config = dict(
    num_hidden_layers=11,
    routed_scale=1.0,
    lr_router=0.000978,
    batch_tokens=65536,
)
Below are experts of layer 5 (counted from 0) of a mixture-of-experts language model. Rows are named router (the router's row for the expert), down (a neuron's output weights, with its number) and show model dimensions 112-223. Each number is 128 + 32 x the weight over its row's rms, rounded and kept within 0 to 255.
Before each expert's rows: a language model's description of what the expert responds to. This comes from a sample of Wikipedia text that the model never trained on.

# expert 3
Subject pronouns, He- pieces
router [112  90 133 141  77 141 104 175 173 118  87 109 121 144 187 142 176 117  92 142  79  98 126 124 157 135 197 127 181 146 120 116  89 156 171 142  73  93 154 177  77 118 115 167 138 156 135 141  95 202 110 104 142  86 118 107 109 168 132 148 136 115 132 174 104 173  80 105 156 142 173  99 182 106 127  88 103 142  99 121 127 105 120 105 171  95 114  78 155  98 165 173 157 161 125 129 123 150 214 138  60 156 164 115  81  77 119 126 157 155 161  74]
down0 [170 118 116 124 123 117 119 109 143 154  59 145 168  82 114 149 146 118 100 141 128 121 131 135  89 166 135 118 145 116 120 136 109 131 131 127 114 158 146 147  75 172 107 125 205 119  83 112 124  93 162 128  95 110 159 108 120  95 111 137 121 129 132 128 115  66 123 163 150 139 141 178 176 161 119 146 152  87 178 173 100 118  66 138 133  89 109 123 151 125 110 141 116 116 173 138 135  95 174 152 131 121 177 121 189 124  98 103  79 133  49  94]
down1 [124 144 144 170  80 153  66 185  71 140 149 140 156 154 104 131 116 164 132 124 128 122 128 153  49 128 140 171 134 111 103 149  80 119 104 120  85 178 149 161 110 158  94  93 174 123 139 191 172 101 128 117 158 145 124  99 101 169 152 130 114 104 116 128  85  96 138 132 167  94 131  63 127 160 158 125 188 158 145 152 129 118 115  71 111 169 104 186 122 157  79 117 119  51  55 108  81 119  92 148 118  98 124  82 121 121  91  83 129 155 126 129]
down2 [110 179 131 176 126 131 140  81  60 135 120 157 107 111 141 103 212  97 115 173 180 112 141 130 118 160  68 186  81 146 140 117  95 140 181 115 116 141 145 109 135 166 101 171 132 159  88 141 145  77 128 176 136 154 180  83 122 141  99 129 111 115 110 125 138 180 102  82 102  85 142  78  94 117 134 137 171 141 104 152 124 169 123 161 118 114 105 103 137 113 122 164 124 173 124 104 126 105 127 111 123 160 147 133  59  67 172 158 113 164 157 178]
down3 [153 107 150  82 135 106 175 142 135 168 133  97 135  99 163 176 116  86 129 180 129 153 116 129 179  70 123 110 168  58  94 139 122 129 125 152 128 123 108 141 113 170 146  92 166 105 200  71 119 107 147 162  85 111 191 169  96 124 201 116 139 126 133 225 136  55  99 212 120  65  62 164 127 149  76 117 114 116 138 105 130 125 169  75  87 124 122 206 143 114 109  85  99 151 145 135 113 146 116 173  96 126 187 116 129 105 104 166 103 105 156 140]
down4 [110 131 166  63 123 148 129 125 144  60 146 124 129 143 176 140  89 114  91 150 167  93  92  92  60 166 121 152 104 145 161  96 154 102 152 178  67 156 159 112 136 112 120 144  92  68  92  56 100 115 155 166 106  91 148 129 116 156 138  92 125 114 190 170 139 183 105 143  79 157  90 148  89 125 116 166  97  94 142  79 128 126  85 137 133 137 135 184 125 175 137 167 141 117 108  72  90 107  95 160 153  76 123  93  82 127 136 132  95 123 112 117]
down5 [133  74 117 151 173 107 137 139 133 190 185 107 168 140  93 209 161 165 126 138 110  60 130  78 140 114 125  78 101 169 110 146 105 156  63 128 112 122 127 159 150 126 110 192 112 117 110 137 187  90 118 139  81 133  70 112 102  80 110 159 117 104 157  74 138 187 216 109  85 151 120 142 164 128  98 139  81 100  60  89 179 135 119 154 132 141 110  77 112 141 136 129 129 122  64 126 110 180  27 110 154 166 112 123 138  67 109  94 161 122 136 119]
down6 [130 152  77  91 132 150 135 122 114  82 135 134  55 109 123 131 107 128 166 152 125 184 120 147 134  97 116  47 173  78 187 141 157 108  84 113 136 114 106 120 159 136 133 101 141 111  54 106 170 142 119 122 114 166 104 126 141 129 132 122  97  96  95 124  78 105 163 136 153 106  57 116 148 143 121 113 147 183 105 119  69 111  98 134 156 147 125  81 118  94 161 170 132 133 161  97  94 114 130 114  87 156  72  93 177 123  77 107 132 145 175 105]
down7 [186 153  73 156 181  96 111  79  97  95 155 103  93  72  99 170 140  94  99 131 112 142 127 131 155 131 127 136 118  96 136 127 154 164 153 102 117 124 150 148 178 161  99 117 144 135 100 127 147 132 198 128 171  80  95 177 138  56 124 140  97 114  87  89 105 142 140 121 133 148 143 188 108 162 136  52  76  88 104 112 138 155 135 135 111 132 144 143 141 183 115 114 128 124 135 170 141 117 161 142 127 105 147 156 122 112  95 132  96  90 155 169]
down8 [107 103 164 120 141 134  89 187 159  98 114 168 112 129 119 119  91 145 124 107 115  58 148 147 188  80 141 151 132 128  83 177 148 105 120 100  79 188 100 141  99  91 129 137 144 115 145 119  94 167  84 146 167 163 119 171 100 152 123 119 148  80  93 117 203 139  76 110 109 171 157 153 140  50 103 150 126 124 117 142 135 138 139 106 120 174 113 155 139 152 167 122 109 123 139  95 172  74 163 107  96 136 102 169  64 152 125 157 148 105 144 108]
down9 [ 71  93  99  88 124  66 108  95 124 160  82 144 122 110 152  83  77 150 110 181 149 118 147 128 119 117 115 161 135 163 110 110 170 102 104 149 148 103  96 158 158 149  80 107  74 130 157 135 136 111 180 142 146 163 101  91  88 122 120 118 125 118 179  61 123 137  66  92 105 128  80 131 186 102 181 128 131 187 110 169 142 144  91 131  68 135 129  93 193 124 145 136 154  89 101  76 116 167  93 129 150 130 217 118  97 128 151 112 150 139 143 100]
down10 [193 161 168 153 108 106 138  84 123 139 121 142 128  87 141 109 162 156 197 115 127  79 141 166 163 111 101 156 100 106  98 173 193  89 126 115 130 153 134 106 110 124 105  80  56 117 173 127 150  85 149  84 136  77 153 111 114  95 129 138 148 116 147 159 129 134 139 138  71 141 131 153 118 132 167 175 179 150 145 129 124 163 151 159  64 133 124 139  70 110 183 101 146 134  79 119 132 157 107  56 125 123 120 218 108  93 121 114 176  87 146 170]
down11 [ 80  90 149 146 102 140 185 166 105  90 110 154 145 115 145 132 145 152 110 131 116 186 123 164 104 137 201 120 119 148 118 181 147 133 145 136 103 113 114 104 100 111 116 138 134 141 135 144 131 195 133 100  99 124  98  78 139 167 159 154 109 137 160 103  65 183  52 112 158 115 176 138 112 111 179 154 102 158 179  94 153 100 126 200 112 116 157  59 106  88 102 154 154 156 183 102 128 125  99 169 144 128 141 127 140 159 165  62 133 166 114  98]
down12 [119 106 138 181 146 181 146 147 134 154 106 149 144 186 145 127 108  44 117 118 105  66 100 114 128 156  94 117 120 179  95 141 130 143  88 153 107 131 150 111 127 122 160 186 113 101  91 159 114 161 132 129  82 154 147  50 162 179 114 116 142 192 159 195 160 114  82 177  86 149 114 133 135  91 128 136 114 137 119 145 153  99 171 118 168 135 109 157 118 116 116 133 104 111 111 132 128 105 134 122 136  83  59 111 144 169 171 109 116  89 125 161]
down13 [177 145 136 202 117 134 183 113 133 125 114 133 153 163  59 130  80  87 107 101 159 127 146 138 128 126 188 139 110 159  81 149 144 106 112 131 113 120 130 129 135 154 144 117 163 186  68 154  85 128 137 129 157 109 197 208 143  70 143  92 219 134 115 141 121 161 119 129  76 114 147  98 134 127 157 124 107 107 143 114 118 120 157 153 138 133 144  84 119 169 166 159 129 121 156 160 120 117 155  45 121 104 148 197 163 148 128 136 104 125 130 147]
down14 [133 113 119  95  92 141 110 103 123 134 102 125  66 144 115  75 170  81 166 150 100 147 146 155 142 154 151 161 103 116 194 102 158  98 115 115 207 104 151 144 153  88 128 111 115 206 138 105 143 147 143 107 120  99  82 205 125 138 186 121 117 172 104 115 116  67 132 123 122 107 191 103 141 155 113 109  86 113 211 117  93 107  83 123 127 139 121 187  77  84 171 132 137 145 146 158  86  87 119 123 133 144 157 211 138 132 195 194  86 128 118 113]
down15 [112 111 115 114 102 141 189 153 176 101 155  90 201 130 132 152 115 135 140  88 173 157 122 141 124 117 151  75 141 140  73 119  97 125 185 155  93  64 147 141 138 175 129  99 137 113 182 153  78 173 123 110 207 160 162  98 123 130  99 114 141 129  74 186 115 117 140 167 139 125  73 161 153 112 151 133 157  95 119 110  96  93 168  88 161  63 136 134 151 123 115 123 139 108 138 147  96 126 133 151 115 199  59 118 147  98 166 137 136  69 137 139]
down16 [163  67 133  87 121 119 140 138 102  75  93 135 131 108 162 151 177 146 136 148 157  91  72 151 138  30 143 139 123 119 177 151  98 162 103 128 157 113 106 154  98 118 111 135 166 170 176 165 135 108 155 144 148  97  47 105 124  87 125  98 119 130 112 108 147 131 164  67 137 159 133  89 115 116  93 112 145 101 133 179 113  92 108 121 146 174 115  89 107 115  84  66 109 113 103 128 156 167 166  85 163 131  44 141 115 110  97 131 188 118 104  84]
down17 [ 99  91 107 175 107 150 152 110 186 114 106  95 155 135 140 110 138 168 115 117 139 148 117  87 133  92 155  94 124 107 154 112 172 115 143 126 161 161 105 118 146 165 151 159 135 211  87 113 136 113 119  81 128 143 157 133 148  94  87 105  88  58 137 113  84 191 153 105 184  98 197 103 130  96  75  94 117 108 116 122 125 122 152 162 144 147 135  97 130 116 128 128 129 146 109 145 142  86 146 132  78 140 177  96 157 161 115  53 119  84  95 113]
down18 [180 171 147 152 137 137 120  66 133 120 114 122 178  54  91 151 123 163 109  70 112 193 148 116 110 133 123 206 158 139 173 132  95 181  99 117 178 118 101 106 108 130 154  95  95  88 137 138 139 146 111 142  79 147 131 143 122 155 117  67 125 143 138 148 156  74 178 186 171  70 123 105  50 126  95 107 148 159 132 114  90 147 213  81 113  94 128 164 110 113 138 151 134 104 148  80  99 109 120 185  77 100 134 135 135 120 136  22 111 113  84 108]
down19 [124 255  64 120 156 101 149 131 162 108 106 117 141 129 112  71 105  92 185 101 122 119 130 141 102 115 156 155 117 124  97 163 157 143  90 171 161 128 119 149  87 126 211 170 116  98 152 135  77 119 101 142 123  95 165 135 176 159 116 133 185 140  57 134 133 128 178 105 122 144 127 132 155  98 106 168 102 124 132 139 117 159  76 143 115 142 146 151 159 145 113 149 134 183 177 166 120  99 132 109 106 148  83 107 114 138 157 151  95 137  90  95]

# expert 21
Verbs after subjects
router [154 144  86  90 139 141  90 165 133  67  93 123 114 127 141 153 160 115  86 168 134  98 153 112 158 137 158 146 123 179 136 158 143 102 141 188  90 140 125 166 116 228 108 167 139 158  83 190 156 157 108 107 139 103 159 106 113 240 132 136 118 138  95 121 170 137  82 149 154 122 145 120 149  90 188 119  84 134  91 144  99  96 138 105 160  70  76 127 134 130 173 176 127 178 125 121 169 129 161 100 110 132 123  82  64 118  93 124  91 146 149  88]
down0 [103 104 107 151 128 119 102 169 189 143 145  96 141 188 182 132 116 177 120 127 108 110 191 196 104 110  53 110 132 220 157 119 107 124 116 149 139 131 111 131 113 114  84 158 128 163 132 161 146 140 107 214 102 149  83 162 142 150 148  69 135 160 148 169  82 130 138 105  73 111 107 116 123 181 119  85 105 121 114 144 199 110 119 136 158 141 101 123  81 169 108 111 164 131 123 119 190 156  94 152  90 128 142 154 112 162 144 124 119  52 118 154]
down1 [125 147 140  86  89 151 153 124  98 144 150 126 117 158 115 154 160 118 157 101 169  92 108  99  62  78 115 123 144 138 109  96 113 155 112 135 144  80 177 149  98 155 129 139 189 163 126 124 133 103 170  52 104 156 155 126 159 151  88 156 148 168 131 149 123 148  94 107 100 105 167 119 135 133 132  93 191 126 182 125 184 137 139 158 112 133 149  44  86 143  89  94 184 153 110 170 173 120 154 114  76 177 142 109 180 141 116 123  91 160 134 144]
down2 [134 150 182 156  74  99 104 116 151 120  76  89  83 104 131 151 182  85 146 188  68  76 139 164 116  82 131 135 156  98 174 148 130  59 177 131 153 146 112 121 109  52 149 117 135  83 111 143 142 161 127 185 172 176 155 168  99 108 152 107 166 179 130  85  79 157  93 131 132 178 119 177 143  91  92 113 133  97 191 130 107 118  99 102  61 103  97 153 102  56 144 111 146 159 129 122 143 112 195 148 136 116 143 154 139 131 146 126  77 123 140 157]
down3 [ 88 182 111 119 111  83 109 153 124 102 149 114 118  96 128 189  98 127  63 129 123 159 162 158 195 179 140 167 107 126 105  80  81 129 152 131 145 132 110 131 151 109 143 158  90 133 150 166 115  85  97 127 183 163 163 121 166 194 137 114 157 156  91 135 135 122 154 115 107 101 115 104  74  74  99 175 131 107  94  71 187 113 159 118  96  97  86 134 131 168 171 105  85 131 145  95  79  51  96 125 112 143 138 111 149  67  88 162  87 125 116 114]
down4 [155 108 179 122 109  97 141 104 157 128 185 179 160  86 130 129 144 113 133 144 111 124 145 103 140 137 193 139 140 113 103  84 109 172 153  89 105  95  71 188 117 122 127  84 139 128 142 121 142 123 150 128 111 142 149 103 157  86 105 127 123 189 115 173 206 162  97 146 112 115  72 155 136 168 171 144 137  85  76 141 106 134  44 192  98 105 164 115  75  94 135 101 119  99 171 148 116 172 129 136 124  96 110 145  90 106 184 184 102 141 139 114]
down5 [180 204 130  73 127  83 182 166 115 157 124 119 109  58 125 126  97 110 103 156 157 131 142 158  83  97 165 137 114  80 112 130  86 112 125  99  70 141  78 131  86 125 103 119 155 100 148  22 111 125 156 130 130 161 188 167  95  78 119 154 122 157 128 136 124 144 153 128 104 169 198  87  77 129 167 105  95  74 156 153 141 126 141 139  65  84  64 134 102 133 108 129  99 149 171 167 142  80 135 124 197 142 138 141 136 148 167 173 110 108 165 117]
down6 [122 132  69 116 148 139  90  40  76 140  75 147 143 107 120 157 134 150  98 145 130 144 166 121 169 166 145 157 128 107  99 150 116 155  91 124 144 121 155 142 108 198 158 146 119 172 148 181 142 145 108 156 134 131 133 117 106 122 131 128 168  81  94  70 113  76 107 166 130 125 146 122 129 138 125 127 103 116  63  98  51 134 158 151 119 102  95 137 153 146  92  93 152 152  65 129 152  56 139 110 108 146 116  96  95 122 147 154 136 178  92  83]
down7 [101 119 174 102 136 209 137 134 167 150 155 144 154  84 225 141 118 122 139 134  82 154 152 143 125 135 113  76 141  96 177  80 127 103 118 128 105  87 147 105 131 136  79  95  60 150 127 131 116 107 131 113 122 155 132 156 102 133 147 180 107  93  65  58 142 108 134  82 146 163 177 124 135  87  69 132 101 124  96 131 120 133 157  98 146  79 145 138 170 123 117 136 134  77 130 138 200 111 162 102 155  62  77 156  96 109  83  45 207 172 126 140]
down8 [143 158 107 135 162 110 186 134 129 193  92 119 151  90 111 130 118 130 124 113 145 100 123 145 108 139 163 113 102 147 114 144 175 173 152 128 187  82 164 152 128 127 104 129  83 162 186 175 108 175 121  74 203 137 112  65 146 153 145 104 149  98 177 120  87  92 103 152 194 191 169 138 142  69 128 116 201 128  96  93 101 178 168  60  65 132 166 158 144 114  99  89  94 192 164 107  80 188 111  87 109 137 139  98 110 181 160 114 129 114 132 140]
down9 [111 126 126 127 134 166 114 186  95  98 127 123 170 151 124 109  95 148 120 145 123 188 131  86 146 131 122 184 139 157  68 110 139 178 174 123  98 190 130 145 125 134 109 147 146 135 119  98 177 139 117 121 152 104 166 124 156  64 108 155 162 118 129 155 143 162 177 119 118 142 166 106 177  63 123 111 154  88 154 113 138 126  93  91  97  96 136 142 188 141 106 103 179 170 150 161 154 119 195 129 194 130 112 102 182 162 110 155 134 139 155 195]
down10 [172 102 113 155 167 105 167 113 126  74 115 154 173 121  91 117 132  71 154 108 121 105 122 119  96 159  88 116 120 114 120 126 180 164 131 134 135 119 165  86 108 164  94  72 115 153  46 187  91 150  88 172 140 164  99  76 162 111 160 152 152  92 163 121 193 159 158  85 141 153  92 101 108 183 130 154 152 135 135 147 232 204 110 200 115 116 116  99 122 144 141 121 107 138 145 175 184  78 135 184 119 114 108 120 145 112  80 160 157 123  83 100]
down11 [144 124 162 140 109 157 137 197 132 142 128 127 143 113 150  78 171  98 135 119  95 136  91  44 210  89 134 185 105  96  90 206 145  73 176 111  75 160  81 168 137 116  91 119 104 135 127 167 132 136  88 135  92 185 136 146 126 150 118 192  21  68 150 122 149 145 153 110 158 100 150  89  81  95 163  65 105 115 125 139 144 204 104  67 108 133 169 126 168 171 108 106 126  94  81  95 127 159 125 164 106  97 178 158 157 100 169 124 108  68 115 104]
down12 [132 128 134 164 117 154 125 105 163 119 128 116 102 183 151  69 140 154  93 150  80 139  79 140  82 125 150  78 147 112 158  98 120 102 107 133 167 146 131 113 107 186 198 131 171 135 140 100 132  80 109 107 116  95 134 184 120 128 142  81 131 137 160 110 106 162  82 154  79 153  87 143 132 153 142 156 102 193 116 130  90  68 115 123 108 162 183 101 132 130 139  97  26 101 131 117 163 161  85 132 124  85 101  50 133 139 128  54 174 144  96 167]
down13 [103 187 125 186 106  54 186 118  88 120 134 111 183 150 112 121  84  98 174 172 114 107 163 106 160 182 128  96 138 139 138 119 110 138 139 113 130 189 133 132 140  86 138 146 180  85 108 108 138 160 111 124 164 110  85 143 107 115 149  72 120  28  95 134  61 106 131 166 162  75 133 141 161 163  81 116 123 167 132 141 121 135 100 110 150 163 114  52  96  99 163 109 103 177 157 140 104 135 104  67 130 119 151 138  94 118 119 177 186 180 183 135]
down14 [126 136 153 127 156 169 149  94 147  92 127 129 102 112 145  84  81 133 179 112 133 125  97  84 188 157 142 132 126 109 177 162 121 137  77 109 144 156 158 117 125 136 115 120  65 145  63 153 182 138 154 144 105  89  80 190 148 156 131 139 134 151  85  69 111 174 114 127 160 148  88 122 156  80 143 117  72 124 100  95  91 133 109  69 160  90 109 136 149 111 104 192  85  92 128 125  64 103 213  89 169  97 141 142 117 132 136 102 127 135 117  97]
down15 [ 99  95  62 121 114 119 110 168 106 113 136 150 133  73 103 116 107 126 105 156 189 175 126 134 125 183 120 141  63 134 101 163 126 120 162 173 131 124 137 128 130 149 176  98 141 116 178  86  80 148  73 156 148 100 110  79 124 178 139  94  99 121 105 140 159  38 138 163 169 130 122 115 101 151 134 102 133  74 151  88  90 117  83 159 179 169  88 140  97 127 137 153 172 130 112 127 119  94  75 121 164 141 136 137 137 138 139 145 118 145 168  98]
down16 [119 144 111  63 164 133 120 125 100 136 178 145 104 105  70 147 192 168 120 122 157  66 146 129  88 107 116  62 169 106 133  81 139 124 116 162 150 149 152 105 145 169 126 161 165 129  69 111 161 101 138 137 108 182  69 161 124 129  94 150  75 175 148 130 178 151 115 134 112  60  38 143 117 109 124 156  94 183 118 178 121 179  89 130 116 163 103 142  99 112 169 168 140 116 117 149  92 150 134  87  69 145 144 138 123 103 126 158 149 113  73  87]
down17 [ 94 126 109 146 107  76  82 135 142 134 120 135  94  69 105 120 104 140 161 113  78 146 133 120 144 137  69 134  95 134 141 138 115 164 155 110 167 135 101 101 144 159 150 164 101  97 143 184 159  94  76 121 121 140 123 120 130 120 138 145 109 110 138 104 155 166  84 164 122 203  71 159 184 114 160 192  98 174 122 127 138 123 122 136 131 124 161 136 173  63 175 164  71 165 154 131 113 121 187 131 127 161 174 152 192 176 127  54 119 166 176  92]
down18 [120 120 131  91 117 187 155 145 132  97 136 126 109 140 147  91  77 146  76 114 147 121  86 124 166 114 127 186 133 149 138 126 168  86 152 153 154 122 148 144  80 119 164 105  78 131 142 127 134 164 164 113 123  85 134 129 108 113 125  92 146 133  83 104 155 126 125 104 171 103 126  79 114 113 142  92 130  65 120 106  89 132 170 118  94 155 158 186 141 132  95 182 123 107  71 140  84 129 131 169 135 105 124 153 138 139  93 128  95  94 133 125]
down19 [197 111  91 152  84 120 115  71 118 141 127 143  72 154 106 185 115 128 118 108 137 146 156 121 127 131 103 136 126 145 122 107 126 125  69  92 138 108 120 145 153 133  90 113 147 128 149  81 128 111 190  85  43 102 184 126 116  84 120 201  86 113 171 119  98 145 143 153 131 194 155 130 147 161 181  99  69 145 143 146 154 157 151 122 128 114 101  95 147 207 123 192  63 140 117  54 100 130 126 193  57 148 100  91 143 144  96 112 122 164 169 154]

# expert 15
Bare space, stem starts
router [143 144 131 149 107 130 123 113 141  87 109 124 106 147 138 179 174  90  98 147 141  77 217 110 133 146 117 166 156 113 157 139 149  78 186 116  89 112 139 121  99 110 147 116 122 188 101 192  91 180 107 139 133  98 135 106  79 113 171  97 151 121 130  94  56 109 105 148 147 117 134  95 115 115 109  75 100 139 140 150 104 150 113 133 156 115 128 119 172 128 144 148 123 214 100  60 204 156 141  65  95 109 146  92  91 123 104 162 117 124 116  80]
down0 [ 56 163 117  56 130 138 123  97 163 190 113 132 127  90 184 137 147 127 140  96 115 113  77 171  81 200 200 133 148 126 137 155 157 152 134 152 125 169 108 129 127 160 158 116 157 151 110  96 163 130 145  95 174 125 171 157 141 162  93  77 161  98 148 123 126 184 125 144 117 123 145 116 130 114 125 170 182  98 113 201 126  90 119 118 142 193 140  92 142 133  94 137 131 114 101 116 121 149 169  98 181 115 198 107 136 135 128  76 159  78 174 128]
down1 [129  84 145 196 167 104 108 163  44  96 146 173 160 149  97 102 127 100 152 104  95 129 139 163 146 166  59 109 137 137 129 102 137 155 100  63 152 130 104 124 155 170 152 112 120 103 157 133  52 114 140 188 123 153 172 114 180 150 137 124 151 119 169 128 142 152  92 142 168 134  44 151 160  95  91  79 170  75 134 126 158 158 135 146 135 178 179 119  96  77 115 137  80 100 126 145 132 174 128 127 174 136 184  87  99 211 116  82 186 104 158  98]
down2 [144 210 159 182 135 171  59 168 163 191 126 180  86  88 151  42 115 127 163 121 178 106 109 121 130 129 135  80 121 138 147 110 117 101 186 105 184 120 103  94 121 187 117 169 162 156  82  84  92  89 126 158 123 127 130 153 118 165 130  97 113 125  99 199 105 117 105 121 129 134 150 127 161 151 103  99  85  83 111  90 179 147 125 134 144  78  82 145 158 183 114 156 132 132 168 156 178 160  74 184 134 205 135 151  70 114 155 125 115  91 156 148]
down3 [148 127 186  41 100 182 123  99 111  99 148 133 128 109 120 109 190  93 109 101 143 133 140  98 194 209 136 150 125  97 120 152  60  98 168 147  96 133 100 156  95 138  68  95 106 118  96 131 138 159  65 122  86 123 101  74 113  80 158 163 183 153 113 127 148 145 145  89 125  98 131 108 104 130 151 116 158 114 135 131 109 130 177 174 106 122 102 168 166 161 165 171 152 142 161 104 127  91  83 134 108 141  71 192 121 152 187 156 129 162 104 125]
down4 [ 71  54  95 131 128  90 140 139 160 108 151 119 188 107 175 168 144 179 158 120 111 143  94 130 155 152 136 190 105 111 102 173  87 137 127 129 148 147 107 135  89 174 142 231  96 123 169 153  99 120 126 128 128 114 132 120 151 103 147 118 149 122 123 133 123  92 109 100 146 213 130 128 138  86 127 118 157 136 104 133 116 127 131 126 143 120 124 173 112 194 101  99 103 156 161 246 102 150 170 191 177 169 161  82 163 182  11 123 140  71 114 103]
down5 [110 131 160 205 156  77 174 151  95 124  84 112  98 135 131 178 163 111 106 143 137 140 140  78  77  93  99  86  93  90 140  99 209 147 164 119 109  95 159 167 158 117 168  70 125 104 144  77 156 134  88 143 102 201 126 105 128 110 131 144 158 106 165  87 137 154 134 124  68 144 108 173 114  49 148 112  91 159 116  91  99 129 129 130 101 131  94 132 136 115 148  76 119 108 103 102 128  81 110 164 130  84 157 204 137 186 129 102 122 128 166 100]
down6 [190 127 101 144 151 113 120 151 124  53 202  69 170 116 116 197 135 121 112  52 153 116 143 195  93 122  98 154 116 167 129 122 139 125 135 159  64 145 106 133 112 115 145  97 160  90 185 132 106  81 114 131  84 110  62 157  98 116 123 132  95  85 129 110 131  74  62 170 151 144  95 133 113  76 148 145 102 135 132 147 135 172 192 103 108 183 163 130 167  87 136 190 101  79 117 156 139  95  96 112 127 140 130 152 125  90 127 174 114  84  77 169]
down7 [122 150 134 105 156 121 139 136 165 107 161 139 121 145 113 150 127 166  62 205  52  81  69 114 131  81  76 110 138 104 100 190 125 162 121 108 153 122 191 172 111  98 109 126 102 120 110 134  98 144 130 141 157 158 148 129 166 147 118 139 116 108 151 145 125 140 147  80 178 122 110 140 128  73 139 112 144 150  82 115 123  85  95 161 128 126 157 125 159 149  66 147 179 133 129 196 198 120 113  90 118  78 112 157 121 115 105 109  80 124 128 191]
down8 [145 100 195 239 140 171 129  97 142 140 139 150  94 144  33 178 143 216 116 110 131 106  65 125 126 102  86  77 134 122 173  96 123 100 125 126 106 134 139  92 163  99 168 173 132 149 142 133 121 205 163 118 136 133 125 134 175 110 177 119 159 126 111 124 120 147  96 134 151  91 111 125 119 128 133 113  82 146 110 120 109  24 131 102 149 117 132 117 134 136 155 108 122 157 142 136 155 150 164 112 108 115 134 121 111 126 175 142 129 138 155 191]
down9 [119 136 118 121 115 116 155 121 195 208 163 102 131  81 127 163  96 131  74 150 108  76 183 138 140  98 103  80 126 140  91 113 119 107 166 146  75 128  88 124 194  92 150 168 115 167 129  98 131 155 161 158 103 114  98 166 125 169 165 141 103 157 165  70 141  96 145  47 127 134 133  99 145 205 148 165 152 167 177 156  83 178  81  62 108 162 159 141 112 177 136 130 144 118 125 110 187 111 167 127 141 129 143 183 170 112 100 116 158 120 154 111]
down10 [133 106 131 150  97 105 122 180 134 103 134 176  83  80 158 100 125 181 146 126 143  96 197 145  87 139  57 153 115 123 133 125 174 119 170 117 165 126 143  68 108 142 162  11 102 141 129 162 108 147 148 148 101  96 100 118 142  96 103  96 168 142 123 135 104 100 162 129 157  85 128  93 123 136 128 115  91 143 168 107 110 132  96 140 118 118 161 155  75 134 151 143 166 130 168 144 156 110 147 131  96 123  49 143 105 165 132 191 129 143 116 177]
down11 [126 171  82 116 113  65 103 116 147  61 139 124 164 147 143 154 108 132 135 100 100 101  86 137 133 157 103 130 112 136 109 115 108  80 140 135  90 149 132 216 149 188  89 135 136  89  67 112 114  89 127 131 144 119 131 108  98 138  64 184  97 154 147 126  81 159  68 125  68 163 155 120 175 142 163 139 173 154 146 146 141 197 150 148  95 182 190  99 144 199 162 177  85  97 143  54 147 140 116 128  91  69 154  98 142 147 140 192 100 119 134 131]
down12 [100 133 170 156 150 159  94 170 142 173 134 118 175 137 133  99 156  93 149 152 157 166 149 152 128 128  97 143 147 149 157  72  99 190  52 111 184  81 144 165 109 109 198 128 154 186 120 197 106 142 165 166 122 177 145 100 135 152 128  98 138 223  94 140  75 166 185  52 106 131 198 159 125 165 143 155 139 102 118 143 157 143 135 162 141 116 161 134 102 124 166 110 191 172 132 126  98 120 107  86 136  86  96 117 106  99  82 172 159 162 123 158]
down13 [159  89 156  65 136 158 113  94 172 149 130 146 128 119 148 107 172 145 104 163 132 137 150 136 132 121 212 143 132 167 155 187  93 109  79 126 123 108 176 102  97  96  45 100 108 110 119 152 198  84 134  76 109  99 212 156 125 129 142 131  84 158 129  70 101 105  75  95 140 105 159  87 114 138 133  86 116 138 123 130 119 165 117 123 127 161  85 126 131 130 158 104 177 166 109 115 122 153 127  94 118  82 132 124 178  98 159 163 138 131 168 118]
down14 [ 66 146 102 124 115 110 140 126 108 121 139 106 147 160 121 141  81 154  91 100 137 129  92 183 143  86 149 105 104 153 145 136  89 116 125 170 124 149  74 137 138 105 125 149 125 186 133 135  98 112 150 116 106 120 113 221 105 145 167 120 121 127 120 118 177 158 173 138 126 176 101  95 132 156 165 166 106  96 159 148 180  62 164  76 197 116 162  97 159 113  95  93  97 123 132  22 113 114 128 116 180 131  55 130 105 117 138 102 147 136 109 131]
down15 [123 151 168 149 130 117 141 121 140  92 173 116 114 159 179 122 115 149 198 126 119 182 132 114 126 106 148  91 163 175 162 101 121 122 143 159 114  77 162  84 135 149 103 156 146 135 116 138 133 147 163 131 101 150 134 136 131  99 142 153 122 159 136 110 145 171 152 151 142  67 135  98 113 141 171 155 145 139 167 104 139 192  95  97 127 101 162 161 127 128 119  76  70 176 122 127 162 123 133 156  52 136 115 172 154 131 137 177 125 104 132 158]
down16 [102  72 149 116 149 195 137 172 107 169  93 128 114 148 102 152  54 101 131 151 116 138 160 123 176  73 141 120 134 139 139 173 137 139 102  91 121 127 112 163 107  81  51 209 120 132 128 120 126 170 174 160 125 129 122 176 152 124  65 151  91 146  86 153 114 109 123 161 144  69 161 121 100  85 113 139 115  54 100 114 153 126 159 125 160 113 109 144 162  54 144 115  86 133 121 142 141 118 152 142 112 135 142 116 143 154 134 125 106 115 114   0]
down17 [164 116 107 104 139 159 128 158  72 136 172 121 119 119 207  86 115 108 110 169 116 108  84 106 109 119  73 109 144 162 116 136 107 120 110 132 131 114 136 107 178  99  72 117 142 144 124 141 100 172  66  80 161 142 121 180 140 173 142 122 123 112 127  69  96 184 173 136 175  86 100 138 191 116  90 105   7  89 110  97 138 143 143 120 135  33 171 153 106  92 194 128 132  94 153 178  65  46 114 131 138 160 141  74 128  93 112 132 170 139 116  72]
down18 [172 101 118 130 120  88 102 123 130 125  99  86 113 127 114 147 174 113 155  94 194 125 138 134 111 139 158 107 127 153 113 122 129 137  98 145 132 168  72 133 213  99 111 105 111  72 187 142 151 106 138 141 120 123 161  84 119 153 160 170 110  90  90 124  87  73  97 148 112 167 149 127  90  71 148 126 125 144 152 111 102  94  90 115  76 138 105 113 101 113 101 159 122 142  33 146 191 122 129 111 168 129 100  89 107 104 166  99  85 213 126 178]
down19 [195 118  85 146 120 117 139 152 119  97 120  65  90 150 140 145  91  96 150 129 131 126 140 127 231  75 140 119 104 101 132  77 170 152 170 107 124 115 113 103 137 174 114 107 188 124 149 165 145 153 132  70 106 119 136 122 108 104  86  93 130 192  93 195 143 148 127 122 153 123 193 108 105 158 152 149 159 146 136 133 165 102 136 145 149 124  92 146 108 164 146 113 132 170  84 181 109 120 112 187 170 133 127 141  96 138 137  97 117 199 181 125]